python train.py --d_expert=128 --d_shared_expert=0 --hidden_act="gelu" --balance_bias=false --vocab_size=13053 --norm_eps=1e-05 --init_std_up=0.047 --warmup_steps=71 --decay_shape="sqrt" --max_seq_len=512 --dataset="wikipedia_en"
Below are experts of layer 5 (counted from 0) of a mixture-of-experts language model. Rows are named router (the router's row for the expert), down (a neuron's output weights, with its number) and show model dimensions 0-255. Each number is 128 + 32 x the weight over its row's rms, rounded and kept within 0 to 255. Numbers have three digits each.
After each expert's rows: a language model's description of what the expert responds to. This comes from a sample of Wikipedia text that the model never trained on.

# expert 4
router:134112106125136144101153149186171103155099171159160146185112167078162117195152136095139099127076175067159104136055133129069163127117120204067139167168073110156151117157133185161103150119197122109143133093121132125096122121095135132107081109147108169128122109104152108108065150144151138139087069124130127133181139122173071082088085096096169193179134188123078084116127152148098108112140111096156144163161155117165128098108184070221085177121101160093105071099124162104180170144139111131109161179132145121159150184084068135124096134121178127129102137133165150143135082114077166136124148129126104172144151145140170125060117149151103172104090154112108131108120160101136095170161133173178146170151100178091146144163100156099115107068084140149165059132137108108116102125140132
down0:209110149155093130152152136119144129154121088126142056106143127147180165105096127131105109152085148098199143086124129135113132154064127161128071120110084109134093155199095138113149151056090069085116138149132180139121113125171150174153138152110100149169133154148126152109139166134132121131117113181151173116197111095119088114149098133146104157165137167079149090162100152136168122091140152176082101097195089108154118160033150140083110134140111140110118139108106151184161134111087094141138142130128153161096078105171117092101122098137065147127145167077162170200135097166051120185145148187173108109116120104095156154096167123142109096139172130084157174115100133117096094107057109137075205110117144181164182198095091133152079079109160104151118084100091151128128129130156099
down1:173115034145097129140122122137152158140102151147144100095117145086136121163169100139131141122122150116150168132165148118160137126152100134061129202126171167152133134141163128117144087110107111138168103132113100131146121100096178128130087232137137172123085100195148106117139118124063092119138105121103148058140173142123099131080177110178111103077153115052164165053135112137123177170152138179044058181152166096107135122122094139159186103191126084156071069122134148146075146090127126168176102099160165118080085190125080133098161096112118129095113135120126160091107120053145149134090151200125149136124133119143140134158128159077130128135157086075174144119166149082163125123186113109164135120187107124091187096111091100142111068192110095117150117121135141144114092122108140
down2:100183077171152146132144132112139131099158086158067101109048084126081184106131118088107097097086095177110152114119146154080114152127186089205089124149089172048115110137139125133175144129098178150154117157097121172139133089082098214135141146127174149140101135133129121163139111141106194177070101124115133084185114111178116127157150144115133077093118147080192167145089126195158134104185150058134128177127113107155081082125121079125199130078149110197150093168112157148115140120121115113129129149135089195130169101127102144097116173176035159151177121164073141145122105138153123103145152129120137101117073190165116108147079140154096121126110135130148117124147101131084168084114083126127153109180124170105094116104140136083134129172089134140086116129121101116170189118127113
down3:141129117132154154110107177168086138123110136114123142126138125087141166159185101093126132125117110134153126096120138097140165084085098165090112109116175138126147112140141107144156099086133141205103108088154188158100170131081155153086102083151110170129136192117083160172168025157125136096132047126167142121164046186104112114176128123098080093127183200135132169180085163148116059169121139085098152102157133131123076147161142165127154152079176132115180138132156142083128089157132143088127154144095154156100107106148120066087137082169181127106089173149101129135082135120087134111156100131151126141193061063188152153130125131143109153084124095184070099152077145124082067143089117079096175117165163129155056151167157102144149096117111100110163132120129122154115141147103156
down4:142177159121092140111157190162157135072134140168104111100135123098132112166125125092117164098176163095085109155198059209109100090129131114138092099159150113086150152162145144124197158081139103154136073133199118130141169142105121092127117111139066075058098140150144145165102099100132098147148126160130066146125121165142110107118054143136100150177109215104089076103098192125111131071094156137135119126234215155146131155147117114135133166101103119100135097152101123164133153182076111099173127151161110130108164133061128090162088112118106116102123134133187146166116151123123099050152136125172074127146126172087074111108111141160135125102143162099124181091132110114141110119103168079173101140093089103074177067133162129109117141161167154147144102084113145169156133126103126
down5:129164137101144133145111131121167127216166098134147076146133161124126084108184078147148134134144127140127124152107134151108108135171161116092176075130182124132124159137145140160125142090174123061103102147099137127161155159148121110107082135134123155160098101097154087135120121176112116192136133100153070150116123111068118135117079123120129125148142156136101138109099141072167079129143101097196139091118159123140149124164194140085131164093034175105119153114097035132120177117141092214107064101165150123135077233178133148123127090145148116113129094152175131000113125091109128102074081091103145129138127121144134154117117124112144143179185121183144102153154127145095070131124172158086122112162082126080192175126148088098164140169115141131093160123104097152179189120109127
down6:165118107162130123148091101085158148211132128165138160174123142177156116128124131072077083145132086115104131139056113085148116166134111162126145155122058152098129171185136151140132055223122142079140127066117218068140090129171110176098102170140062154140148151061139150159145116129064135095145083097114116115130091147138189048167152139110145110113104141137116098115138099097149112177110108080122099104118102156122142140141088129118154178172146145164095091097106064100095148112077157144132137116099138101154110122158190068116138128190115122137162135113090126130119136171186181107178093090123138138102118162171162169060153113136138099157136124119108161178162158085092138070074138147100176139118111137121109144154113093146121099197142101111121149134112141128095066059127153
down7:150185172176140125082106104105144072095141165108116145183176096157121153103149105098189093152073143156153144125139176165132097140171101074160192122096144135163116122125061092152123122118139074108087107154145110170118084115070090125112123089121132110061125144172120086122110114105110087096124120073157177162077137117143148130078159139158118173179140155067102097127117137111122148114162115181088116136105104076138159095108150184158187155140121099082111153138125151156109142106124140111140169064134181156146132131080164129094124154106186180114112052071107165133150167062101144146132130147106146148076123086201112074150159144141086049125088168164086121140147161187083120131127184115163086093151101115158089134124132151139144142096099193141089116175090146095148200117165126
First pieces of split lowercase words, usually consonant clusters after articles, such as sh in shops, st, cl, g in give.

# expert 3
router:154158082128144128089167080159120131150138150108124151119096150150089139145163073134124105088123110114103082146126083173206165087125155145119119089133091185118092137162133129119079152109111067174111136141160087190167185159129096156095091066105085085162130162158055162105207145127073154152157114071131191104128132111119091120103142085130144153170154094118172155172106171129144074171142115137065134189133155127072060100128094138158127120095153093150156138142121139160105191156151119093175064121168144115168155105100150129147131133151086069142172124145103139135166083141128099105184088184109114162150111182128083140136114120147127136098107161062071176157124165146122153153074188155138071117159176145139190168103109091175152127136145120122160154124089141123109187124084151
down0:133086171178127131117082143096143161169130109119167134094178156126200107102065097221136131196099168149167110070169154111129122153110074089155064117134097119137135113115095151101121119140091122107202127110072144127147114089106132071154102176128102111093169101096170127103073107134125070124118136116059122126133087172115161110161144152123161114111144142148100039095140117064051148174177161129123133103188068178096126171126125090097109118071135102091095160129105163142198149161089130149119161152089122117173120107149118160153160101161145161080131159140081149129146127187104104120142117131088147200091172148079170200090138154085088104101126114123139144097177147088128119138183176107189148156176146118093121148161165155121099148105132102092155129125116133154156160137138114
down1:160107110090127097165119122098102160151088132096098220143118213135091168057103144110155153189125115139091188141108099133102108110098193179075130198144107113071132145170142115164157155093147145168075164067083108123166145157086133129128097132111104152174131104178133110084156139105110125203178093135092112155114133180119160193137093162108184164088155068158129101130122092084099150117119138148174132108139120088138124084099182152102113086132091077171144080135115110142127132117083204071150092140117095105084162159156119161117151130137170139165157160183135117129099185164114112090146131078035136142146141126152152189130126094138134127082112104118090170115108135117196131144183113109134187108083100150099096128198130113130149147125096175111150123096124129106093156104116132
down2:114084135140145116109126146120123177138128140158138162124105129156178155156096094152126104127129054124148129191136148191145148169177097114163082098155108145107113128092126103193136126111120139144143148060113096089162120120164128076188109079105100115091078133085137086091166153094135129151133147075132088081163074089170142155124090078073152082094116076133118105127110135131126139148152162176113157154137106147164109134114152145118155177120079147146163131085170130121119110112127140114156150151066135184186125060164168153163073072186090105204115163105092089134149102105057115171100171145140095117159201151151110183170099235116062114144104092114154190134164094064130103054129116141114108115104090137138120139162177121137121098161124094168125134131102126143119120115170198
down3:161092137159119144151126129089060118088111179150154113109132072177139108099174110121152107183145075113109114130116099165150109105209118072053138209122119085171062045158123121207160097072134125132067115158124106077140121123106069108175149155115122130101132163055116124091146098149131143146123057142118122095167074141129146211158131161123185137134125125129138170124153135083083125146104148086139145103187165097110156111122199088134123161148103126101153112133072091168089110106130153134152145186101203088110130173148121103162147118150115143103116117111120132118133119104138177165143151171119132161078125111092113174136108188158186168084064115163139090162114154156098163162119117168106132146162129121136162155071133121058130128123146137154072172148146105176123090132112088
down4:114129125138104172136125143109068131165139092141137119146081100060141161187150150091067125056126132116180103095127080099121130186138088131101186146146173150124136113073111162107108103148164141109135090134155116135127152099108167058124137114089099140146151152122157102090107123104139086078105206123125151138134064114151087042138140115123156180160096132147100142134176154081108157163076152116118126124119046153095161156112170156112172139132113163083158137146202127142093075133149114136128138180145135055113180075137118054149112136164129150096105123151160161192069181085118138133172098122168086189157155213117047117167108135110113156158138105143111155171178124051105107141144129105148137154109182149110116143131128165149157112179114132179151072113105141078127138117154152
down5:177085172163147096118055104127141170150127155196087122173164117148102105150136108124140139154114098117167120035110156103102172160159111124142137174169158153095152087133143156181104072097112133104119070153141153102171113182104174099139144075177125093121133100079138064110098130181169132132120105107142155090167152122089128174111198136140122128143114098104172208131058083113137073120212149130147163099111121082092115136164097071131113179143145138162131091135117134135154135115081139161086168127115129094106070044123145153178145077102202151109150138158055092167105089125106148099169143136130108148116125134149185110167116127147135149193068120079149138151134127113091097120071158106167111144142077121106195138147132114122140110162138141099106179145141148107115133129099051
down6:095107161141166058142114180129155122154137192102109165161114113137119165131127171144114170132141122174106077042094147154139120063106092117123106169083107151098067179108124145100094157108161110169114109155114105127098162118226151095093159124067139145100151090196139123092094131167091161106132159096116139115147163121139105091112154150124148119189171087088164152147119111124132090157126139162108139128154127135178067126110083078114131142130077216131144096170147136134136162113065146140156092079132118089149135124107089088076114174152121159095157133179094128138068114082142179120147126177181091115144116154187149158146091130184228080149094108156068120142054153134128132171140183128153147106112149063121095110108110107148132094110070147094108110060138106110125111153126104
down7:189104121136092163111139099127119090103200100092136122118144134120142110113153091162159154103134152090134059179119164157160101123135151125165149081155086176117123094139188052171132175142200079163146082169173168096143127127161084116068110151127103122159091178118121144128144126115104188156117178103116034106185150141129181160112122145127109166103145102107057140139163129108149164157133105132083156128120071098140150111184140135113117101120131128065116090122110095165114110169082121109135109096143076177097065137134184122149133167171115125143158097073143166131158099121150119109122093134129204110163139140068120138106190121145138102093103160148109163148137070159124109085103116206130076115114206169127128120148183066153096140079196104097142150134090113130077140136096078
Word-final suffixes making nationality, religious or descriptive adjectives, such as -ian, -an, -al, -ic, -ary, plus whole words Catholic, Christian, Roman.

# expert 52
router:117109121142137136134114171093158145105151125137145144122141156114185179139118120116166162099186182119146152124128171110074155132078170181128184110114175140100105071084201126119082128164151129155073081098096117139134128073144126160132123103133123172089142146102127150086127090101131107082115118113146124121164131133127126170108136136149154113122077102135077186090164183077087081057130130117151122134114071115111076103086146121106123097132164183087095094199099162101143099143152119130130103183178172126162193161081089144158142119129149069091097081131175153148155101168149132097159204140160134143171106178102160166159150171163138180109107143121164181072091193103095094072090130097149089145157179097106117162097048147142123126102104063138139160084058117133151132154167154
down0:106079223163163127136081112122111125119170138146098130159156137122118063116127173195109077149116162096097063134154153138117088108125119145082169137186067159206161120067193066139150112109108127142146120132162119138177102091087147119179149108137108107121129170063113126128155153130213129091173195123161137150103118081212167157099148137155110112133116104116146104121132134116192141114163159136123087141115161143136075081106135150122142133119135156161171111146134125163116081141155108118097169127084095148128067083187162120127080144075170097077130140188097086093112138087102117139077089091117108154104068145153119126115098156109066119074103151151128131109169136136140130179176137100138207111109195105117118151088067128182167111133201115163165142113124116104142130145117115
down1:149091172151103102104107153110127098182126197155124126145140136093167152142116179179152182130162129118118147155111198149128115173098096105139148150082175098109119118172118122109154151121114089160119123109128107118103120103111104147130171148094126133093123164151075101080054139136185124108120126129137085141117149077150161190134143068141123197110153161178158125134144121087106126075128142124080137129138118126154169117114190126127092111069130075092101138131176116078155143044129134146099091113109075114112217140143110125101091082080086120196057153143149126151103118147170186173120133121091118056122085148144192149093113105141098137111169066179164103088121111099142110089095153167213127152136123109134179115185074152150083139112177196095177166102153083107069113116122132
down2:148103219086093097183123164139148111168130151121171120164174096110130085096116140135136160156118096126160189108142087103149065117071160120121077153154113166116113051135132133127051162084110122096212141089140074119190167092112082162133206114102156099090067115150174094120182148117105129143115132095104097165123136093184119102187113143137144144118169104064119115149072109147168136060112079088099102164123109139161117175126084199132140138158151139169079151107129127127109174096130173162112173098159130136178168139074150183130090064078156143138150089140095137075115141136119196156084110123141141158166124135085101110122120156146124108123102142101122146117145108174146085143135152160080164172150133089147169175125173141114129141098090134182117157164150145147077088115118107
down3:110181140111140163154100108134139128116156133110079129060148119085125160159170181198115120125116136170137147119098105130160043081108119171148087108097140114120158123159105160117173172114088101104115121144103160105109167164091101133082178126134137142201132126171051097129126103105144164169095114115128051141191116127148092165113081139080111116084179082050148062128125163163127099156121115140097145030157136170119108125093127127167114089133148212165161165121114102148112148203128079156129171178126062145134116100133119155131083104123109103131163123109195133077111106122137108083090095155127129128169124096129125179075128141169161145125111128155159119078107149184169129103204045166102150173193120120125182142136141149111069136094101129121111138155143094124093150118123143
down4:136139150145157090021098106127104151085117111104118173094121129075110135152111193120150094083130133086108122114152136086158121068142164160122152146080115166165099169109117171093098090087164090144102152096116141099143118073115112149123086157078125166154117171088087100071095089075147127168172193191154108137132138116080156138136148164113131146129164128191137163077137129134153102107140106149145156106135124119130149141116135100131096169148079112113107138120161104072087092189174162158156084131157129134088140096137169126125115136095135122098067162126101131116130168156141167153131118192038115077131079184154198172172163142128045171137068129149163146126063193096194138091132143129118188127169174143178126139116118120168163143080189128096170112124122079114133128090137133
down5:106077064066118138115145145235122143120102133075103133135161130162095126136117175137133125163104125078164129112114138149101186082136136074176073105138063102171168188114118166182115140146204105071081081084104146102147166177132225124048140166108114143134103133119142130086060123160115084127163132145136176098151133168117147154183144092118089123128126138101082129160140154110080158152100123103102151140140125131117095127092083093123093155092152111135122144091128073089139136127149120147159132182145094144110128124106118144149109144151164115123120140118195163135133119130058058172162141097136226147139167166115103150117129178103143169114153065135121160139158069171099079153166122104152086116138064109104156146103131124129115111133115120109109197157146104185095118145199148
down6:160145151114138103142100098124110172153172151138085186092152106123115104169183092156075139060080079077090070095142073152104115123085115133096128115132152165208090142137156115109095158125150139151134101137096150162148169184084116147112146091116131108161126124149150162147126092152135176103133155113128136151117158150081195115152109131177179112140133141116176122133098179162153150094167152086170159123162118089151147093150113022095133107125123184160128139160122090157044144170165138060127095130122133116054170058099131071133164123154056156114154169121178125143137111171146112095143118145068119125104166187100082163106169118124147118181114129106123097052201152122110107150076107133112134169145066127154144122132065106065154120130116120159102089123068127147150169113135141
down7:120064132146081175120125103078037154088099099114150108155126113123144133132105155085101199080063196145094065118096153123157139172117163139115100160116155151150197171135156096172110152174137089057137142103160139167141102132095192178188134176162091126117095129156126137144167140103137112127168133088113139106149090149081115153092124115129136169095151130153107118037119115115166163113109132122122116132126167170122105133120100155129118105168146113133136091097150139159156051127154117140142158089151152133147189124107146118159121148131096124160142073098140139139143130137146100126084162140137070151111163105113163090039164172127137095167024126123131143081032091186182163074192158103089091135119161136138118108140172078127105149131206137117111104129133095114152075135144102
En dashes, hyphens, slashes and decimal points between digits in scores, seasons and page ranges, such as 117–106, 2017–18.

# expert 38
router:167159158169169172128157163096175163141141155163168110125106164099188102172177129088157160090128170113145111144089148106078148176089182166141086121164174125093125079122165134093096172111162110155083078087079097138164087169168112195108155121124144185095135113169136156081116083111154152084076104094099131084169100158142095163111142168092095112090106096109085174108156117116092102126107089143149162172121108141086114097110145110096126104175164160083092120159094162118091156144152166140122162108149144116155180148085090166124091103137163085112101091178165173167167107167103176085139167068145183151157099166121156147158174141172128172169083173090155160137137163151177118085088120164102102149123181089117151082187114151111113169085134086135086152112101102169140106130156154
down0:134119082186127142132112095132112160120196085079173127255074086148170109154142113090206101103174143166187144116105104164182100118149134113141171115101138176136144115125129153096119187156106122127151139117125153152140089101115111046102096184195123146103080121082118104119118116140135174082101136118103105139082123152159190133134111112083139136123119102089087150121090122131099149179167144126127084176119115150096154066144134139162186108085114094134149130110089182116120114161078174159142148156131154169081144112097080134109146174181086041128135113061111167125103155075158091157077163152096114134133101184157129134119126154148121144094099093103115182090133102084115097083150141138153065155099112146131168083138124135156124169121093156138082155129127105111141127119160182
down1:121171133150048155138199165173133134169128063125138096131132159182122143141147149154186138084098088116146023138111155109148072069151131074147087142106135155121125133158159106086174222170133099125130092130171143172103081175169107186099087104112073099059138100118164133152041123166125173100102115161174115181140154105101152131148116102136137176170109179168125138085094081076138134134192120136110192124118168108097122104108112141112067128121151064110111145168129137173160100127113139140178090155184062171125123135152084161151138103140140177125170139159158079129083094105146081114111086147136137083090135128161115090143119117110109127116198091135129115084127120177113127149087134171183125132146128107082116130142119147110160117185143103129122092074151142128111098106104095
down2:088110165102139128171188128140177120099090091092146121145124044182117138137089188143126090140060139115095104119152125097052157130167124091063059132062147143082129135149158160147122099110179084150099081141111101078131171117139083121097130146110162025174094086134066163096091087123111107148144141182168085148103121118120110150116162111158079108097102097138113124178153147105131128114101154134150125175134075130113105065139158120129082104214069098166111150128132122136117089150117133154159106112141153138090094159138160160140103159106138196164110162120128106132097142137073120138113155097085177156139166089138199129145119119143106135163097170061144126122076171138163160102147120158062132192094136147113172115143213110147138104180121138162111136072126137136148122176151169
down3:146173107084112160132121129075113099095110133099109128088160100153143147114129127174180161130137105177095133161169187206141128128189095127075097099150121095124085139130072107174181102109115133149064077143159083096147070153163105146124117172102109191121112123151118161155136153135135110128160121131199108086091114160123141132123124078153099113171085132134150129135124115119127190146129156118119153099132135162157131172092017114172107172111151077095152161135061093134171099097138182144146082074118083078083111180152199163151145138106084117093114080122165172140151150106152092132139201140099114059113120154098182062082132096150167123154163076203142184161138111102117069127106113104165107100128145104147160097127107128090109123132120126137083149088173173170098124155153110
down4:136135199109131154129110137191143085115107092136147184141177138124138095131119168156127186086118096170116142105128102122137137151182091085153181175110108142120135224143064123119146157154141152086169130149133181137158185122137126123115088090079164117156100153119175085107111048135122157133143172146123152119095105076121130091133119008116132137142133106148107144093069162143179109156088154089133140163131103095177153091107094091119127125173100138126084193109122108166108130113138119034134140151101177117112081132102176140091111107153143114174136160153144172157103141136144085136154083169053120076154112117158169113102119118157099104116156118097060167128182083137101150130134138124103120150169151109118102218108175095079161169073175110135157114114088103147132087078091089
down5:039105141179149112134152174136097109121082157126124166146122136095106151135127111164116126170132110137174097100132129152112223093063128125148072087152115125102111146157115097193124096182167093164135145082053122110094137113139161123153100151105093148122120189118115125136105126151152097099101205139072147132147113101094117170181145195090129081144096130155136119107166144114204166149095073136125186112169108137174110131124104152109093170163103137145075108138189179108153118089131180164152092130119140062155151106093104163164223103130144057122092211084123095095106122112125163083115109127155165135113069120161210099101192151121148141137150079132141075134121105117132109134093136130115163109153125149092145147135116142119121100104112122119125051120110064144098115101195149
down6:132096130095163109120123104119118117138066114139133099047136084101225089109132168142074119126110138146120145146124150075120091137106134151178129097131115106137136145131117116114096115161090125092107133116179165142121131078166145109121109061141089135163088151142141140125136101219151145108100091101148149105138140071137122135070126089144151095150134129173200118125166134138070096181095163133149124126190127181126062170160098178066191172109143165129159117106182144203110118125141146093127150149160087103138099089159145141137130132139116192109162141081184132108207127057083145142128153157178124168139201087149108107114151119114139111158120169104148063113081127114106096121135060059119147094103084149093177165152130123139084096121164145119074079097153180186092107140142181
down7:132069120159117104188133164150134148106141122114147142164153105135150159143172139094150135085122142102072107071098111117118133131102143158094134151167155133111120202181064113066170058162138099165171118107156154131095100174160121121180164109144137095072095124178134172128106158190120149136101141185136092143138124144108077110139128139121103132072096111133126116108164114113219156137105129157090112122147119092101082109191116128181134141121154154136133116104126132125100177138089113188170181141036085117117096110117154133093093117092144168143106117084109124159135135222134170119100160071175119132143136126189185048105153057156147094107075134154100105121151136102158183158157139185101140133143059076141098156171122107128151181111147081189120102081087149100071105100129116
Century digits of years in birth dates and date lists, such as 19 or 20, plus clause openers like In, While, Although.

# expert 56
router:163129097169163173137138172083158096129154152167153107111132178148146122118168127095137133087099148132165104113145116113092136161125149149131086090180111132049143105138196160082077145130149096129111071064107091124152114128174088180143153105073133122120110134160103172079116114121102118145125074096088155129181151087144076138119128159119095136084088089170112151095186154087076054136086104151131117173117128171098090108127155141111084134161124129099069139108066153133097156160128114129081150145170162137141153183106107143141111109127161075112133134165177163156138108143120126091186149102182157146166086160068173161187162151135117182123109169111168161164099155131167133082080185167112088193118155106094106138163076167130153202090172074102079192118112155159106144140129170
down0:217126138127124129136182101161164106155108071153180121114106103138141092100144153127099191112145164062077127128107114124113155101143136103155160105188085116134184122126147127140103195102077180138104112134058139112145144151106071128095096134163095148175139128075186104189124134201139055114104129126144098169120165186181042143119144130106125181126119126167159167150095105132100169176159162077143112066084096129107154117132122198180132123165053093185088179111090189130165084135151155131141145120124156135120172185094056136147130188128123143119171095116119140154122111171144090141097112122133105129118160088147112133123118130155081139154109111088054090098096125100127137151071167137111117159137165148121159130120128170141115095129136106054119123130141120135187128135082060
down1:107092069117163145102121084111117106144082134140134069153099142156155142163069135117095160143140154156090141138140116131145155076060135181168170094143116184182122065141086112147043072098129141150163158141182128130063093155147142077148119127167151160188136102117094124122094202105124161037158176145143126146125116145110141150114099129129158109180138160148073130132186096145134151120099088122144167138099093125154118134137177144118136106101146093116104113087127059081156142163126163101136154122146129075168106096097131157100065085087139119153136170098112105124149151139140174200072105135163125118114132122143157115174118158136166137193153117157129135061109194164122177182126073132099165084168074152120215146162127083074102160148110144161153160079066080125126124127123151
down2:118080120131129128090086137096149140131148157080110098163070140171062172118176171130128109120125135130142167181128172169128200127125160110099126132094146097114143113116116148150167194157136115111192127082147099125100142121148102153170114134087141095110084166189071153132107132084127119121090138124101165137149160143178149113096180056065082119090116163141116112111106166126170152117134159119185127136105101131178169141123129125088152164134131124073164151075163115097139132112146006169114159130170138121141096152090138116124131152174119145148115140127184133155123056155194133141154106203047092121155135170093128134053127123108080097158167144196080178136123140099145134132211146062105100103130096132104086080101123158112091124155128147062142134080147145100093195109132109
down3:071083127121140096114122119131148082150102178141151120084093176099146117116123109131137126155108127113158096130186206169166171061142135143174131101103123134137121140085100145186130130122144091127150140107151155144036105138116146115116140146118169153130179144136126141157176152161103136176148099143160179168115091089109153157113151129121139149150149127138103170186125094147140138174103111111126171144108199152155114138057117099192173131128069107125110118109103170158188103115119146163126095072079166111093107069152117155161076128141171107148095135085120146061127077134108136140174124052128080119177095125070075099145144132199155121184100168099158129162049134146076176138113095094130113140085177093134117093100122094133027152149171116119137149112174140135110069044125087
down4:120087158075126134145131099151160169114157164143171177122151151187190135088159104172124161160135105090136114133124162130133120171169073095118157091078126140078137139146169189148065144098113095070131149152091127093167077131055092150122165144095137127196104161054124068099136129113056131129087190072118154127162113149144134113136128107175105165133159092110067120085096148098152078144161134155094109170094105134144092076145159101113048119172172038122091151133094134161121149147128120091178140134081139127146121138143135122089112131131077180091104158121129096162167120145140137117191120119107126110140157083050110158161132176093120099140112130185168192128108146106102196105156112137128113143102084182181154095090098110133187121112104081134085102147162109138163139099168101
down5:126169141102104104103117074132170093122086121141092132125132071143146115103083115170174117148120143151082034104192095085155091104162055171106095099126133128158074088157112149107122146095122076162101077140151102155126103123106153186099105162135098133154099133163121181157174067124139136153164150104190139147124139152187137152103125100123115089149126114108155105178109046132121122158164134133106116153144118082097141090132109151111136163105160117159080110123137139144101110157141139100127116107120139122117159115110146175147153131109133072088139109075143189181128152078198128185160106132108183153109109132098135166134072207084072138107132168131097164124075118095160149145085095104177111065089198178119143125150161175188139134131164125171117072147127081099142194030138166
down6:105203095110161131099115159081123099098190140105157066126085159126158131099120077201148195161104143153155093137080113200106135182104081156155133175154171090122137185090185106171086080125139119184078138150173099190161118177127154134183070140123110093108121092138148117112162117082191171138094167126124080083119144125171104069141151144175138165166096150097149139084118109159100125168102129169111117084151129067138128122091094063156165131152111115099157127123151141073135169130122174100103134099104164151115146148074150114161162073140114154149131107138130151183130126162071134116086139102097146116096128154138135132206111145117111112165105096116180108171089147105141169120151085072136088193156113110083098173136094132095161107114106128167139085154083116144083128143196114
down7:134160157137136180109169192172067109087160168092134141136112174087147075088164139116115105132157105122166146178115102059113111108124192094127093131174197170079116181120106115077098140182138153107109145127136069077118079162111133141129119157150109141137115166123141119077139163185135160062113133157120157116072121054092123125149146131078170102164112080101155119101118087181101122125118096150115184120149055174098098137109088065156099102137112084067068151157078124170124133112116121083126132168123184149186163119150185157133127127100107116120172100089080083104177145124106158125119130084146181158060130153143134140119144174139103174118114147090158065162135156156093125119186109174167105121138130198160089147130161085141097158117109097126063184151134123137150097139119103
Final pieces of technical and chemical words, such as -yl, -hyl, -ide, -ic, -ical, and adjectives like metal, industrial, nuclear.

# expert 53
router:173162163167176174148144162094180169147137172163163102126111165088153104191162154073152121090128149115148117148106150104084151160088157166140089100171157126113103087118153150101084163111162111152101080089091095134164085183164116186108161140146136188093139107163122149101112094115133150085084078085092135083175111160136093155109145175098092122104107089110075174104134129109083085123109080146144159169127087134088098086125161119100132105175161168091094125170092161118102162135143163122121156119146137122167175151090079167149094109125153100112086079148166167165154096164091159084153162072169191149165100166124158161164176148175120165171079179080127160134146172160178126089085137158089110175124171086115144081179115168116107147084131081116101167138097097170147100147148150
down0:176167140158086089116129097129117135077103082100183119099116092114129090118134111168156117139083151096091179177137148176165136069138104096131084105055100140097117125171134189166145127129120130121123089092110086168145162143154184074146134174095159174117140102131075127114106134109169109072150107144176090142167115129152145086072130130081035146125141170127152141146137195151111121158123122135189107136179159092195136135122126105156130121119141206126117154136182158145138153062112115130147064109107105126120091110109138127142215145149153138072134145141156106108140105114113170103168090057187134133167132154074126091126132121171137132112198181125143108099150119111120166038158076089096090151140195130131157165174128149185098110168094165072096170105102143155140118092095116
down1:152123165122116137097114150167202152127135107090119115110105170109149095123123087117093144062091182072122109107132123156151094113139145108128163165142163081104112172093154084208108139123141136161134109150111139142130160096089055099109134078135133140030164104162120154183144157120149081208138156105173067169150182168152104122141176143104137055115086113117159116104100123110140120154140111162165140180143157087124142104128170144125157108117112100151072058122139102151125153103156171133146083149134163108077103207154093082131144072086127158165151192151110137122176104066143140104130106089127092095152157099163154085163172095115110136168060146093138142144114116110131106093142213106165132132108165157128125195104109080158134148178107119090090168176057105123096111177117107
down2:152167144136153173093144102126088077144143122074074117098107101066060094138051123131108143115109159142137084105120071112152139111185144150140163055078064102184107094099134129138156073084102091090137148177162169148073154149108121141078165117128093058179147058146154129129136161129157141127111065104142161185124092088077129135112066101160073128087140169117159115128144150112097126143145154129076171116165167123097112156108136087122156145130104151169132137139129107126106150123160101077131155111129099134157163125079091163117160119110098122130196124169177160130179115107145141135135120149145161174166112061111175181068149165140130135120162129163147131108151150081131111108159119119168103194158107160150199112141129131140140059108141085170121189098103159173072165151213139
down3:138098199141054150135169176132096088135113140109132110172184124175092115181138096112165151137146190124126077099083118100194131166162049135062153146130143175102056122111133191158083077141115085103131137084093091140151189143125140081125109183135128073115166152107042160150149148095155108098149116121085175130089159127125088094102107136107121075155190146106132095185143131144185129214118077149120106162108177068116131160131140106127226089152112121168085115120135147146093112087104144138155107126140099120176155104140142106150133111103109127148123087163125062093117154107178143132117132107133119095082088078120161155116114072101123207100119143140094145175138158137150165133125108080074162105144082126148152138124155137124093152091094161114102147149125138197121132134148164
down4:186093144133112101194127127145125074101114109134074095077170102120151144110112068119098142141099109150217108166110160170138169214122100130126094101100125121154103135099154127131152121125169115193145139163145091157170141108157126147119139114066171136114106110155082138154099151083126161128108123133160124111098135065098140079130113212158175094115121116119173088106126120094083154156123087078066158051095066113165127118109104140089148167113162170106088196088129162124155096129143128128114102158072153150184104119111103183141125113131070119154138137134179136133152131114101110090180094093127170188137120223141094118131094137190135153138153132107149173152077073127055130148165190087118121124101138093092135094142161131124095142169171211159115161121134107106097184084116118
down5:115125133121099090104097124140162139139101172160141172142109122180111100136139141153095144144127135126147149117128130185130129117164121162186107079129129099180089098182135122110100101135135097048136107162131109136178095118128195150093127139125101112090084075107123090134104117134118132183069122127126213166128115048094130226139072163139139179160121130109073135136159137119043113132109132132174176175105107119149146177095167128171149154094190156122088141165199125098117119181092115108107151090131115091147184131144151076061085072090171179154183175115078158105162110133126162098167130131152112149111101172137132130102187114070150154132162169140129111132138106081130131134076109156151129116171068102068113146136095118094077087081137127112072092091088151150177067102155118
down6:134114175155160113097149066127092145147160117138138126118120178110083130200167132108102140102148163118109157134026077083089098149087110137123199141177150130132121131180101106129148119099151169097145129116184155084139088098150043174144128128150114100120102214103137111160141153126130113158059130122131136117136087164155101135134105110112112139166099134122086116129067117145146133163144096116156175111101113178114164156137133181117136135177185110147149160052175106083167103114114157107167176073096098128182143157110154145105123090173066171103148111160063150133140108133102121163093113130169087119152145141180053209124098146099136162141109178153177124108123138153132103099147124150076124075099062114175183161197071126056095158125129141152091096179114117124123141104136141
down7:121099099104150125151188159084195102127143103095105133090132124197138152153128060100112118136135186086143117102086089098083137143115109147120127115140148141179105121105123101081166198088117076119080115155145104089172092069137136211203158164075131142055172189153154104105158107120139125100172109095144179094072140130160115136114176055155079074126058139135126182128133131157063147137080132146120160125108141173073148153083122171144119120134120183108146111140146158161132118155131130144131123082139131083132137068125093147195131192085110066141097115093135161177111154119129140142095115162084140131157121121156146162171141154128111203126100094155170189105127167182153114117121114128113103113110169111110087095069111134134100144092122160130079159150153092084084167190099142
LaTeX command names right after a backslash (frac, int, rangle, hat, mathcal), plus "the" or "a" after prepositions like from, by, to.